{
  "balance_loss": 0.00421,
  "vocab_size": 32768,
  "norm_eps": 1e-06
}
Below are experts of layer 5 (counted from 0) of a mixture-of-experts language model. Rows are named gate (a neuron's input weights, with its number), up (a neuron's input weights, with its number) and show model dimensions 0-191. Each number is 500 + 50 x the weight over its row's rms, rounded and kept within 0 to 999. Numbers have three digits each.
Before each expert's rows: a language model's description of what the expert responds to. This comes from a sample of Wikipedia text that the model never trained on.

# expert 4
Description: Directional and prefix words. Compass words and Latin-style prefixes opening names or compounds, such as East, North, Sub, Inter, post, mid, trans.
gate0:534491618526426579603480438577419440542429464433535513515381478550518470426494498479495468517510491522500486498601551392549504547517562467472554516549539458560588462501466502470563529516497475523481479542459460498494508420495545502469512444536490436563524458616576524493482469557395602459480521502512581460613495420458557562473502507440522515329497566508482411440475517474454512518555551502625449503522494437522505512501460504448480437489500475526611545531519510543524549494537485502449447552460586477462430494523481539522518436572430479354575433506529541555464476534522483533
up0:503468471508443550563508507546429477432439494431480489521416553570483437447493445472524462496517443538497527505588550455550434471544482467463493410542465457479499440433466489420564503511466537532484471502434485538434465489497555490440547484568506519519523453569616522480391441535457544466482568533422573492554535359475564528501483478462557529376515551466501429406476548529547490544521564450505498473600471461503483500546512565411517459481502496433473495558520519468499538539512478473421447501414616445509481473444473467547449436591377399359525469512518483619477402468537521556
gate1:440406467514525596524414486446479630542470509448578467477461480488517522471452487451530519564498570508497524438567606478539450541459425514497527528439536553459536503509461542539489591517553435567475475485547570462434449530560483544527440545492499445479514478570448461469430525536489580451528468408423520478491448452491560552551485384504452547498471475512511423437451462522605503526483438496464494502467586579475466567481552565318493522504500493417501473478543518534558467562487487538481502483536432545493392504495435330589613479505430555472484558443515475510528492493477580507
up1:481510486519513509484459446510544399536494509561586520472499456597601581560551475524479491537496453499523522514482449479495481518480485482476536534565523466572451458527501455440509443604442646443420509523534516519521505561503487459528477548493504633523526466491541491513541532495430470589551411478566463500453533530449561525437529513493500575587527496540570609528470549527413609580467513447597476434465495413497522454534458480513580527502537456462466561519469494457491478482434542377555422499444534497513442441563501570499555479525574384472463469498423571433349595492555496515
gate2:457496522473530545560508539552398445566507542452506552544529458544386463467531569585524494486546518448618476420606526578491585536578473527484433483516451452459471551540560521625512527543465413518557512523548448427586490534523463507478544503420514547540452494483493536505501513505401525503540561518538450428590467506425534534540472629511482473478510530544595493515476457592473479558505545528434498548493608346443591553499403564471462454529454515464607527551493420548476447498469501546567552502503559503539490521523548496457496476523555562452511417524474555499519508411543539457
up2:498501478423447529590506495551411447599533548479480510506538503510496511442582498494477559497600495544539465490543462493551506507531500473450447530545460594564466508554459567525535450509523479462444474550499580472618538532536451473502513430374545513567618559462527509550566517539488519511595490561579490439584409474447476499552506557490433548501480549577593500368433404578481471531458488543471444463493567417466491478506483399471593475494527484490490426527487449612418508539445409553575537439482502472524363497531512538474515500533578476537518537462449453457486544447580495517
gate3:440486567458498485521435503505521429452543441461619506517475572535467439450534447421541546551491451542466478425455496586476490441536413556569537491492496454539438429421480470497596541513563457461419524519553527457469523521505449487535509447432393490454429568513620559421473585529487597465494521499535506534475442517534430398515569440535568482420567477529371460537473393551629487511416427520472472601522532491603567462504468413547448515511451522440595438557531504511446469498455478517517442479552439567531540491512487493557542538475522468497481462500489572530511476520505565477
up3:468423504500474409437486553474450609466383490562533539450480518376543512472431468632502489500411418500489549523419479503489422518538479553576426520414502484401551578462509599487514448587485480454429463475432511462499430497497476498496486460365456503529537585441483537489485449488462489544463474459551539481481487594461478537504482523524540491500451553535449470510570561499534374566454527484536571410476539507460362514560477577519548468574491486486513424521579541507441499521508520516475576497556525534487534512432411461453455523479574499426532563478479428531592532572451517483
gate4:472449486497487499473533520499517589478524551596476624475492475525553473545511455467466520539478521509477471594413544456368523439534574515468454575567507397518490460531476540569464426464575529510432519519471473421425527535549458457484399502558486455519599482528524436493442417460523444552476483557595605428388565477568527516560444448545478532474474463534447445498511554433540599564473527529426503462471450517517504440478471486584565520517465585516457484502483574570590476551543535537459634555487539530493519485493572512394476527504645526505479504494428478463550524504556490541
up4:479517494518483466459546528468483584462613501583583541514552488518491466596444497470482517501495460530576451609529474454519584447544458549576467546500489426543463477542453510432503459462500551484470413530466551466486519536472553526493422526581558463496579525514559420517522467502600463445411558439567531509486560486463523403580504487513508508418483511715537564473496542523496553438464480447530465461462501569564522419480451457542393498506436504570414468491538543455511424521509525585475555469570575532492433475520527536418461466496575464529510529532419468487539549556378533438
gate5:530447543465514473493485542450469462554578504452516465572521456514532477520550451462479482540492452533541524411570403521552444516422515494434488485483579585597594515470511333495532572615550547593559436406536455483583466528573493478462535584546466491477448507521483496488555499505499461519498476472422533572541539559478527628526514477438435482591513588475476568439428448486519428517471586581535561489467484417487577480430536469445521548515500375477563530486489453511496481602544527479512473509489412494446528551524524385515490408429529478457514540505516443488472494551436499425
up5:496431517591465510518459413513437557554515546554480493480486545523362424485490577513557468535507482451449530440462386483481519482538423480504517447495553446510435512611499486517506485581578412448467572528483431560539455424518544507452551552535457446459484484518492513539468406474568412551478548475487531488513602515499451457534553491545516490527569531517494504548450448566538610524488483483501485481558446562496443486555458558564627535576479562405529576550540476488481542516526603461488594526472497459530607585484515449416448452395559525488464471542481556371568475444454518507
gate6:454314494547525494450498526573513444546580521457562481426388561536489493533482540376474470473496490492494412449503490482498470531626514456444527466472521535431533445584560463505458539476501552513517482446428448568455552633483534536457559506449531537500513474490403527458468416462506601526551440542434547473484467424510577514460490515451544551511565525474642491530565483501389535496523433573565431511513459386477413530539509498468552468510485462474583537566540513493573513557442479563484498537484536559551449532564492524583504451532492479501440569452455486419512453517448514494
up6:475482565565436486502433542533598508473525549475575580378456522561532553553527577516495580538508515504475529500508476483460549413467469479426492511542492481386566541450417517504519563409541537508539531532412529585495527497547547491548450498519586429584598547554558492441516540502558514582511489547477600442429437498607556470453489486568520492515549505416544432507492496541518542495506521432495447455533480466570531444408494422568517594349522495485546451421494563565589510459529487574511552519475519534564533413513480514524541519502606476546573483579496504452587459521495535506
gate7:527481478532589561515525441497467512499395494514553502470570570471445497380576542546507455423523455533465488425501396536497366422566552595475561573496545518532436514563481443529465450516556470561454541488513503494415573520483479532577532495416478472442460452473522530459465581514557497439464465541476497521490516486448498442518467477489465543514520517574388494440454504459496503508558517571529573637464547491495471587537470559516478585465546526393571519500546570577498472472429500526543532493475404489476647528579531514523381456508448500472503535437528506376487562530457553481
up7:502378423497480477466415488531457533450591537430496486562492518522489510458528465532482545532421562563535529539484531518568550592515436526540529473442541519495510459568549541493548543464510501475576462554477401510590479408537441495541590478481467489501574493496507425608430430496493510463476494394550527535459467452516507403610505531547546506549497562539626588562626380457552439488505504458389438477523487504575505489425445428521551509499597556542428417500465510488477461537508528495499436577502478468492551510507545430588560550427623489534548524478518500479530512523538531482
gate8:476537534462473469500483534446508465504467490453487554405457448449477521503528502600503488477483521471453434448523600523539560497485583452433609479409389469449453483475454484539525554440579512473461430562521508567432462518472531438575499540584475451457449533466416508408492593452498539452504621464509473507477484400517516455423571449473615480512568525492383524439466391522508482433471464440438479542510519590536538542437541498496466504413517527488501444500397471499479411543531520433433522520488523498433485515508400519641509510408434508452546552608475473525485440477523533497
up8:531473539517551573518495508451400649521485519389482490476521543483532425492456422514464460431575582498545477595512481495473563536512423501537443534530533519477577529491512576513435510478452476531569541531596561394580536510547497457624591558605617531488503492466493484575458507530418438435466490475454507529541565438497464525497376624566451457484474576442504445482425588485499491454524491609472540480495481538524433456469552407605488474478503501489506578478554516617496543512470505529512536482476502499530549480450490519444537485482482596513396522513530533515449508450514461481
gate9:528489436510504485498418511521589516436548529525508473532512527539278470550394587565490530588559413437411590522500513525447574459452568518560488464581508507448457569458472524522504469492564489507441541563454505519505534533503434501431488533475505551487498522450504533482483479511457583536476436569447579440465515556593443434500421490583534523491508478508411488456522515557461456552516477562553518447502399501537443526587519464563568525524529445457490561590514523539522483562463538429474489469418531502521493547520597451484495485530547518619469538500517503371504407514563446579
up9:428570514520560475500494499452495591510506509437649460532430503452481491580545521535473559502449438523484505526516437505556480472548534532523517538566612458579548471536536529521451517512542598484523488535480411476527550432621446490498546586399488550467463533432352535466531475556571526566538485352479509563500579492612597548480548448515476484539518511514480573515485467589488519504501463644514530458515552473503443490507429498522509522559551587443526423376495504515449492469496480536537504480526480508508462534502489488554487449491489420495502493488491490309506450534518509440
gate10:513477561568564470530564419413550536504488483503503435521473461451447484429498488439500330501446493592433392455493500364491493474493474577495508467425505314481436497488474462410428576497494451482481476534461588414473481534465572507489509540436508511534579497560492439455498460483513548389593559477524499555465502434513526549532386513504508401494510483495496525533490507450505411489481518407499399584514520533572421493494498507486517515507450469493455511451518576546497521435471426536447512506480488498485567483395438474563449452484537556479502484476463540536467384547513415523
up10:490545608516458442506544527443552520529578527510496412462476443506540435403527486460452329583474551539471438464458500386446514497478512514460457538389508483525427459517478397438452508493510419437470423456440544461454478523523549470497486514426481476498497501525420470487529412441513610421631584457490559517462488477535498522563484502476524464499513484486550572445503487522581482461484521431484421471521493530611466518493518472592490541467485475497437493508474541453604527400471438534473480428397442472514521457490436524508433423534531522528520553484483471472473328536537436483
gate11:471513567550460456455539485572459563532462502414425471520505534424460570552525398631480495539473530463467426411522488586477439493580491535528520538521372455560442445441544490518468561495453476542503501487487509535567495420513455443460522455542508478478466442550528568557475456518519449449515522541528441380535575525564568574516577518493445581539628566497555503529435511452501423510511548405506494515430549446475491451487389456455481416485478573414603521511568525544610549529467427536473505542519501492464499527424470530525479523435530436549476542540475492503424539545557411574
up11:512580493480514514549510397497515493398582504551508457570566572528437533454460472376480501570460415444490566548548386459493542444509508507435552498438585431478533534483444541432498446562482540355473445514396502443525590501494474543481420482505468496473520550488479443509471510482566539513476514362477560511479486514557532434505479509486445527386535519484564432464577527513513528571506429508576544477441517588502539561490612553527514561541413485529434515576465519521474469486562584546556507503527439502477488509540499583342428521544531500485470424496461535496543435526546535514
gate12:482502495497484484536520432535505562568523484458467460510509521581482588576500412558512539535486505481571421507557539536544304527546489546514480507473606574537457500505500588511567500447456420540447455499438519413547479504547546515536440482466392481506536514468418531493510524498536511469484542521575499572529493439520487384483528441419424522489388488560363577543527396495535515510550433473564372521521520473532524520452544550536539394471457434489461535604474420437562476571494523499516529476564527488527459469475532471506531568517490513533552463403458406525495584552457470492
up12:449485483508527478507472557489467508536482535421566494443575470491488608557519460595556482502488541515545424552485546507552455531464583538518418441466521500532494516485441523430495505523452452458566552461495529470463470436535525556458426561427389468484577492497515557419496499481507468563518474611546495485512527481540645470524536480514469502408520508648527485544487501489448482557513413541465493483559515433593561438531459424498577419558408460498628454506489526531560497592470412455506460445542481514459500455487434339485547502455594484426547433482427508472421535444453529536
gate13:510501593463476533538457491523534484543445544516593499480562477499593533627489560482537506450533555469512493397528500478459497519559557515470509523516494530457446468468486431461542480467455481504554440503487519590541487415499541557460522477598462401421440439549532430499626389486464546420574542577520509518483513533461447609473423555489509594410597437441601545494400431355486449495518467545444543500452500498520543507424441479486474498460515493535445494445516519500574499477545508538529490481506415570481441420549537472526501576477501486578471497456557504447376441509587460467
up13:539511406502437473531592534495556423450547604553478492494618492506551565552529508413545469478551498633500585500465534460489459447484488424525512461485516495525425386581433490483573553492520475498458541493445498561515548550483515547449494490538497630529557463454553474628553496559543545561577470505427591577390449504516558520489517490468508501469393486551419473489547541518382467482507508532527471372498391553570494486513513481456509483360376431526511517522508524466530521476499468524546570430480486509483493492558521569524483500527545501500493485439466400537502537436496477491
gate14:492530473447518586571544560431482364513408507601524455527502443525446558495473516480495467536462555479559479479460475550542448520574466577433488577533534519489471557407481415578615550484454589482565496461532543557381458451491488526542582459487513454529538443557533504596476464439468400488513592470431542566501468588502419505549435494485558457497534549506562475412542525461473518490495557428424544498499549454506627533603471540470500467533524436472529498477535529511537554514474601480475494601489487514534522579517488468409416462491507419433504464516515565572436434562519511470
up14:538527447527456516470556423486463530641496504472537421458509590488595490508455501477493443408503566584517510479392511491488498439337507521552556459490594443487534498581516479448458434475506498521434413501512450518563559443522540493506486479436444381445517463582517409446487466522502563425521510420494440579498558448456499460461588606505519535521555436538558502520494535493483523494539484540561462536442476541501495472542454505455521542506495520496531430392548497449476421489595437516521447463536457501546566446549458574562555430495406527564520575491589454437531576407458493519
gate15:476594468453476550511517461499537562424581552484354524466437547520439493432538507470518625548525493510502446479519446464526483557400482486475506478458480419530468540491511440441505597497536583422468504456433537570492390515513438476449523516415502469507476459458489531505487600490548552485429461424461436493522542569495537536486469452441492504411480464493446477464594544524515409534532440499596535363418447495422420520470484455433502488451420649528478414584542460497509547516461530546544499477499462551446494491514562444577566510458458458418501544501571489506444497484574574486
up15:484466468478453450426477441578469466522489513501530518557527479554651478521562530429574432430563470453661453557437496553453505485549472502440476499514459534489399487466449444525514528503558426487507583480510532507450492535515611474591586526504410471495439543476564483511497476499565637473499548575523613514475518427485472543538565482424454428536543520430488454489554508461605524466496497490487497498575522583506498500517445445528565502502531449541462538508484495440513484466499441596485533518491438467477487508472462589542522402613450473450485481374444496513560580407422441480
gate16:528516508564527540432593482499476420404443521512474511558556485486580609513546527427566440445510566553417474429500456568493482511377457454485546455425551541584503515488578431458502473604513496496470552464490487471511479543507611560395391446500564489450462500433476522539491472516498490496536465489489584530500509502512468512408558443560397425486441423604504560549531529540509549570479499509560495521423562517566516578576472477503566577521417491463538451598514528494410503486561544501580582542555502460523502522453567489481492498582530494441423575561516466418433551509479478510
up16:511443464481518428506467541444526557523562578443603498458417561581498513570444457530450568501489496489514595508604528413479439548557578556501451574497513510451490441462435415556560586445541550496538528590484540563626522455554507523543551530436453509475521529424520522475542567463453470537549498356518524464538483484548491399418470540495525501437531517461411485513463536541465488551511525433515475510479479485543536521536581460401479441510451449478500519500404496505536426537438484453472502540418535511468474420572429464566546494480452459491577370409527471547595540440545546477
gate17:449453555444541604546515498500470435424446453495542600533519494560467576481464488557488524529464538551538539493595464507538472494528567506460584478409565548378469549430541466459528487508482554542538535562500524585444446458479574440474527551601530506524418508534492483551528435465466552514393590453472537454507505572338457582448491549390528530551484519453519356491542505432457517490502542511458577564536457459502560534498497584565541520516496571540408492580427429492509542550444445479418559501476454532504483419485522514527467443498411505534512510455519539514506512575566465440
up17:471583494411499516497558496458508470445479624525512429467603589525463503379489524572488522589509450473546549500564464517526471530550493457446497433503494508467515455427509547539469458548567448521505519536490541527535477551562530567489585485455468483504488530468543482527497427509495534539563501532428529413455451516507468507534580480506438442488475495451547434493540518516427414506409548552468511489610452664490470451415514545526426505454422462526338556614504422502573538551459455529447578542502530474441578460449405553468467503588445551538517555543569460469521483493496417472
gate18:493530460455485493345551573503500417520533483429544527476372512585498490472593436500515499512456562496536541429573517478425492542473514482493530425467541502417513468515669499546503479456492628512500531507408462590425531483528495463437540530529515515476499397501453464537485445475560462506449463528527492492489550515455522458548526500479450539478549408500483407494392523514609456527470497533541522585520472592565528583606460465499490441534493526517472559512541490420575536529481473421511542605570452467551539479550459506398431507508508433473514456570486540445494597540493569576
up18:534603604496493511398540595502466457492559549449479549444365496485602467551551426558570535505536564505485506479480534542481478554533458513493462471532534561515440588505529478551393405456495508527526563553574534574473470469622579401471609490515484536464513457497454449542467449489519389517484562531452502432479506415502508496487481503492451548526578415543462464394414491444535465413501440546491518626539525488520506543609453502555419499504533458509499509431465489456517489550482489416493574492526471477439598554542354528442469450460510539470502510473533524498466495478478530490
gate19:605460505542509519515568542496592469575583429512476524469522487539547530486420517542542524498466598527575481564447523589428578523440504468495449467520475409502534522602517558460475483461533445414483609402496492579522452496526562499469476478524557521448495420436405469549427418459597452539441466499516460556462403468493497459451546534556445515437529568448489587530499427510520567497443443522566525490504506411562524470478486561597527603540507583512566535508441476498645497556497483397466561522500549556530540474592464445502501500428512533504500448522553491578496503465528512418
up19:458528560572500520382560540493516490482442516429481509513484491501471459527477509483473502488539483533553426535612439544447532562500570509526443675521477455479554506516530397337557487583495560478559466454511518523532573439545413463521514518434542481444591497411450503502425524527493481500474663422607428534421421507543514483497547508515551485433530532524519392471458550524461428558452526515453487466524543511511499459555502602480515582483494544517573521492529492430430502603510594393475531447540515479486511619554470456539510540509464527501508507510479511487561448474458531504
gate20:476548604547474457495479547500500462427529566493542658455575481513513479543477498507531466472542534410505503489593583517472453391538447430480471583513416491478516438506529501519602560456468468391473575532518562591570460536507423514481492517559467536536604524474523508496583582526581468509530631422515579463566396468531466525583412464487546495448427526452489459543505535532500492605445509435494422407481501533479482435459541439531582584549478526470548457542491513572467532520486581519513531467507549514413478504468495469547479521447530551493439438454521497396479532496560522562
up20:518507430532483507463418502530575487453547576468566676504568507520492509565515444493549519520545479409515496525578609501417477423546447456505388517608407531461584440524481542503496595437422526396466535461519518550509486506465397505439507513589566545492563527478560577497522588487562514508503610459480540441559390512548512471581478468465514526439427529492496437559486530519488525571443543492543461432494409500463516441514566469527527590508490518441473464487470515546514508499462468467558509424494496515411491496488476476577584556432545524522446422425499528465474532494589510570
gate21:441582566517463486544492436472502541462585466419482550550543495457452435498441495483665453574494513483506482605511536561578508606564427387512539510504482484522509535397516475503457511497536550530501515532612534417467489466564536446533558515524538550504487486554596547512486488488447481474450586524480430359519436462499612597538407469491466471506474479512602553596521424582484432504495533528465499548460481545525519466466461529488487492493500508428498574505541482540517473521387525490430483531480438499463507472379556445575529535378493567478506564480450485454436511580515495505
up21:402469456448525514453472460435469535524494483534477555543441504574520554432611469476513583484417545379525377504520417465471503461556575536663494473519562451525527507496448475460463579468525452512480469528514428450685490461531466501549498568480492582479490528534511533574451559506476504549524530373500513531531491546487434528495490561518484503548423494538537406430527521426490381571514506512526444409475371461529541556483480490547501539528484468538568611531457538498584511523527458539457482434586562482503501500408584510461480489477530503498475512509481543494573570532543509464
gate22:467473477512500504475385515434533501463396473484481477406576430449514555538440459645479575452423483538474508560486521545516443518521477506512475541539498510523461516535524472537537486532459436509489450515496435505525475438400604467532498450424510460454460454561500501433506437494485467524512546496544469462494431541561457574552517568423491546481579536509520532518578504386518409478435532547367525506541436539551502431462361478474523583489521552517543594476524480501567475439531503502445538488446499617394512426487469497479548520585484620479443417600425419504442448517509538479
up22:496485576524511495539459551470538544539477506461477499411546437441504536430446480576469496499426493505476518564558512496553407506538550544441517531524490525558516473546552552457508631499529485447493466554474529565524518476402471456492528452355530407476456451446443570441533449513502515494511522502529502420412428588529494563585486516515502587381574502506491561547566488404507444430429506489449508434476466572533482464478463491462476521536557579478586453504504557526614539492559471609479502531518418622427449404555462481428507562494461515465450438620492480521550456516527584453
gate23:541481453549466553489570512552480502438528528490523496431488491506521494452475479508570465545596480487593458571553548509561589449484417466438465519517495488507502441443530458548498429488520465417482505535577554584533483500510442514571526432494594573467518516408438515501545528524514502501497529512522453453610479562441431461476403419556586574437495454436571494462507458438596444506546506502469503504554418440556442489422534441450423649527509557400460561539564508514577511500493473500544563415458477506429493475437462488512572418569511461467452546385576512470552586507580528429
up23:535456448507518460430517517474563465464555446560470521477467507487494502537564538458508509564538489468545498500448522611523539519372437551544458486501512365421479562524524501426487533345511482561508530408501489578488495501434542577516426484524500513451510450571511388491363492492559490496530509497440478555495551602487442458522551437329544543513564425574423408485451499494513449487507514507512604455521509454509641421492523563480505480491448542454397572493515459494510494517521549497517526414494464413565523555433421471524494457465452433497483499501455509434485501558555509459
gate24:411462421464488529535490452562500529455517409545488537475469432460518484612481483486484605460577490537600469436458346492564453516495468501600412473426400465460392538486475495540463589531488416439492469484466495490506471476479479447528435500413528397483482483577475520580496474512460480468486447520525375530555537468461488520524544538496458487595490481505490507491403446455368444455593474503530496460543515546477543422525523503496514462473560454534516531486405438465481412366518457439525489539495476539572501433513534567638528522452427515496505452547449536478457543510501550501
up24:504527503474534528564545524535514582474508569466535430463468544519397558558380515583439495444495493479387445507532505505519496511451482458627465540501455508546562552493434568580464427546510567504433468616588575440515450533508453549666545476446527513528490512496522518488526480508494546502492581561525451430541546496511562535519488549452473492553518453542584563518483424531494452564448449605453457555464552528490481453436407536551481546418504502515541596459471537500519497474502533420586487492535495505472518553425568472338616532455509539574447464514577488484458502488506467464
gate25:564482541435487558520492529475467571434549512454470467541463466459454472468557476491397428544527482485441515577544464500518451548403502547427564528470481471427555458452475495535435542402533461549535458533515423482524456497508544554496444547471493530553421452353483501564534449520421523476497469538507477457552504414557458566557492464511532571557468531341513518407502409550420379493498494386533504500467405527504561517423543423533477556485531434519514432540524466503529472514488478435469533442451429451517499554538610434496514526557469498586475556534591509503544505393606528527
up25:447490570497448526489505481568595525519563569562506519505514524561495421459541455496502459518531497665584478489554487557525452485550543469485573526445584517518490490536455530477474533506613431562532489454504468516452524507515586484508531453448475526557519485422482542497449494518493539447520447518461534472431431414591464589507560440503579520474426531449438448520531392463571444524477426456566460462419525487501510487460602407571570554496533501526589486461483443537570541639460514398463445463481506456457488569539510429550508512584520446459457628443519469442432599543485516492
gate26:630491544459485532479511454491576482521521495623556426512483391524489513476527394425497499496545521592618482497455448460444510486458512401520487530456601438557457431475504461465477464484517497536420489402523427538459457491500509583516528446546530464365509542531491494516520528516512458490464599391484489568504542561470396568527507525512484508467465479503530420482521498458470494513511528403554556468491469454598516472529491462569535569468609541555479465371455451521526505548537605537513389513451486496501490494464489528499401480518535560553452370492530427465523476388523496524
up26:488534442551502447572515567532430543536496496499448496479572555455473584452465549474480459447425531495465450511467553513502482482527463620399485469506407534531499541501556514416460551614521445477513530554480522399561446535550558483558473513538380488524517479510442474501510469478459558439501490547543518531537516437576554446519493520552422505526530484542459532513497488515435490453446372542436431467479537510434433521464504563490480461579493504534527617533491601457362440380489419529439607525636427571529480508528480483466551457452456436456550482533556498578429468531490568451
gate27:511507543422562508463606454424481440496501554527504525370504537458485444492435514618400527495425549474485465484546453487447482568514517460481444563551426445406530456568442458418515472485531533425490470523428519501502553565501504458513491528453490570450474453488476463623545475495455515522431545447536535515511435498434559471637460545506554514516533589469458409447484465548456507497498465515553477502491506469564531628458471454540521397496587582531562667509522448451579415447483496537558535435522514551479499573520504487521420565488525528534562434519502583476522517558522566455
up27:465522457438592425472529505514562501533532493586522400456530523519509440545528466539450525566466466516527448569578532504506534642521449458470517524575396437380510477442470478514522390476520503538463499517435478501432511460387467470404537480533494589452492519490509518505565535568518514491484527447503484419494508457463422509544472507522417534529544550461451518537566468469498408478503469441553499451406362588538512482496482471501536467519545509614449654578549525450582498389475529498464460405490567505410525482505553472532462511472456505554504459503505630519489587513454497462
gate28:541396617458447525460498468517465552552513495562520496541424434507489528525483603489469399480494569478501439574522464495473459496510529482511499447543532557480458563465523610530548450477477428489574507476515480550619442495527535488529535513571532396553503446520444466413501479538543525585408536478531485452515512471517595514548498397415471522572512532453539488499447511590525508540434485488495462440505567553535416535507478515582532436530541504541508465559479563579430445392548472487427537579466361522521504482481493551539465571396461495552569486438506462415543571359505554462
up28:462562460492503482457531527462462554505500467539508565412502466521519485464537397497491518550488475497535568450543569506509554503468526518441446576538514469425532546470460457471531537511514576495524542488528441527422602513539486512381441500514437535441544470477472504532524481477513500415444529553488545605490513506417405453520449582506501592504514449509442498614492543415456544565575472431482506550507514493453577571503571422384487503551478499511540506538409520493543520556490500410522435437562580398505420557603629429429534440523592570469397526565505549526466448604549523501
gate29:501498450518492557444499527450446509486517492536432448491481509476514463454551412579474524495401597551442516429595459513511489519559399466514409413464485432510580424452462566531485506492556540503462521445526429482456458581508656576582512483544513555464498411459463557512492456527454409548430522542510527522472490471530473434456521524533442505516390491539563530449523480535468572452557534474478569467524594509449450544450502425534479481514411554503533520464438508549413483422543444532474514535453517461466463420503658506452409501466513483499503567414492382582473414465457506452
up29:441496383528459514510520511510499420434503474483372471510544567415424488490523436497489428491472491535499485510471484439541436471492580499465484495470488454514428497530487595522435539524644430492429483478466522488543529448520504562542417486520453505496606482537501546430416499475531642565511494551536533438497433591510490504421585572483570489517492513515512489503517606532406495535444556459546545504530432458389469492458490568452475562491501479589448487520441470464496526448522478519550535501449502476515543571420540535575507675598582532435526477541436487393506439482472542458
gate30:510415514513409485544536561424525559461463453520429600518574460522476479565640468560533442448467442466547557458516499483583529440548436544427594468534496481487487453494545518514518463535504478511412554484520375523374536492486415478439394543488468528557532403529564533468450504494573550509504461507460491542468512549519509584594516461435458498529469488486527486595467465566522481544487499495439584503548486488473501545487571511507478532486561466455533453641465439439531525475580447489444515509504468459512581551488569496541543429535487583489463536404456398472462596373464468467
up30:497602539470542441504541541587521447518506490546609432518472546516567503539450524497484501585445539500388472538503614473473548546498456499460428479495484447552506442526461507617491517582531515571474518497554510449511531538502387461528552386473437519488486544516441545523500544515453530494567529482480485437540566515458437475500463480522297593460481519492444529580532453495537544487536449615562476579474493614498535494473496516480563516454492405540457570449548514581483497514474601384452424475460459541446443446478477502479524610486431455484529519553487503569503522531598525511
gate31:494501526543556602555462570507459439400432475541518510402452561545501523471432549470534543544505439521509547542559498525578467526555574514509632515506468519577438578439415512544400536525500447510478503436473495430540479479479519484421524411431600549446420570518563513503576471533387504556533519492481550503591510512583529578504466525467527481498457563518626449500511487487544482481489398507482488544530531530403476591533516564507492422586533497427475542589549454489522475515424540462449504563575421521530513546446502520456542493523426449563491463649481547503486471413485504519
up31:517503599474451546451549466499435592505471498564446596472492448482504487418425581509544533446514415425543485590572468497543449489598468504456419486479476484518461467525485474395489541498575510439439464492439560525566521475445464497455438535497470543520546510474508517507495539501447500547565517475555562504567331475557517287558504447605408457450501526561517498451573431597508544415452455515585485487507511531581398560495514532481558465513441455441500497418550538546507451470496437492528499446415504504499511491467423485473450540563501493455541548494501526466575467525523510555
gate32:478529464587533513469507458487547455430534482532520478495441475560598527555539490433465522484545443541582434465383484478575572542376526482534465556462535395522528510474440481534464520539443456542475519478464465522524489439515546517558521548526494444457538555574490538498488609477418528546546500471519441513549535478590511514518438544637328452589462587504470514556344414511430429545508427547522481456455443510512524430489515473453490502416560441463414578497504520556515496494466510435471500509519518553485516504459473496522499424477584474507581531416491586543383525534479528485
up32:519532491484563549490565478404524488453533471495389558540472454363497442460560495466501532464502517437477506485520539607514533462560572386499478531507504455491512407468472375556424444468469483506527556511511464513509527481433588482497602572575438492446476599483518512437525503470502485456547460429540363441524500525478535496513522518515541438544499506553433500561484466501540472450493479567491541487532401568494461435437425518598475463414577558451544464507516487569602564453462504551408504409497541522461512604464490393514551488514455492512624527495436555529491425485430460554
gate33:466456512490424480505481499537520465492554544509551461503440449424515488474442493414422438510505496487598498524495478417364506420456567508527526438520466561544517536590515588522458489543512494363466486537568494476498620489422535532473395534522469515543411511398449543402524509505553541369585510493497532543574551529512503462513521386464483617559477541392481470545431478562486569433553546526462488463503546423535541501481507558586485563461490495515541523565367494509514496435548469495594499484512458545475430495617543552484508452510441476485516499469482553475459421537529554478
up33:543557572577569521542523486530465481528538431484487517427537610552512484581545515534510517515416569522380522476497600588454471472511460466536430586521494467461503467461497462522533422453495572593520566538538430549555431558505507441588586504485514468491509450495407435511465520497487475512470548513493457500491527482574410481480472470533530406510533436559572595477536478499590460528539514464413430477436513533458541464498442398423462503660553601477469462537523515561417405529472546521430485498554533463569465488458435457472553490373561474534447565530567447496504491447488512487
gate34:590419461523572448470498533468475510403514477531533486545472550566512500514497492456519425420563509489448528538428536461475506424543453457402580510528404454471516504454485482467451464433367447559475582437570465566451454539413421487539488508564500480483496476464455466458554487485513460440464487515490536469598482432465347460491475470467443453524496524491513553558494517375528427511571560440567405573493435499468522521476550508515536509493631459589399498580552554502429577444453538528482538497512591488543507552440539470476490438511523496583414454512523507516594456523490501597
up34:508541526513460503594480401550521452506512581430517507470489548521469498522490581465553463572507523447393524529464478529560503573504484583523399481508551540465414576465440469506489498562556554463536486539499578505566563558571523577509460515412491573497446520529559454485439541520442436517528498547510544567419553502533510613423484457564515403519591436524500573551437485588526452502479428452471554512387562501458579471526440521439400467469417401492592548465563393458519420532536508477429478468535466469533475479536469619468524490458525476429513472521534470504469460511406566457
gate35:578568592541587543495493484424475540492578504451437549472423465472459504549500506583424586469613503493431541590520507441433479553476433472453324629504462430468564480508529511535388474463503561496442491470544533509528457523431483394502520590573503499525456469592456501574516503511449436507446496442452428510537542460475405569560449556499472532458432536540475525505556508486486519456470646430484474505495505480502483516474436408384515524470558528500513497476506464541480498420468488441573501520528519503453505447423447504483524461510473560590562480531492523520573473434529461571
up35:439381461534413437487501558559538479484516526521544458557620440550508516462450535515480478490500561453443503463529535617474423521482547457568560487489512513501471442456529441546555555560486411481556542534496392471532570504456420583580489476435548426442501517448564543472475462488462613528552505550565473501538445572590463576464570501534591431564526474464484576436430492528470524538587478602483484559497528612506578551491505448475560543477525501513459475559476446420465480623514565571547508494543529517489533524534510534455487629484513573479417410504521490443463491519524555483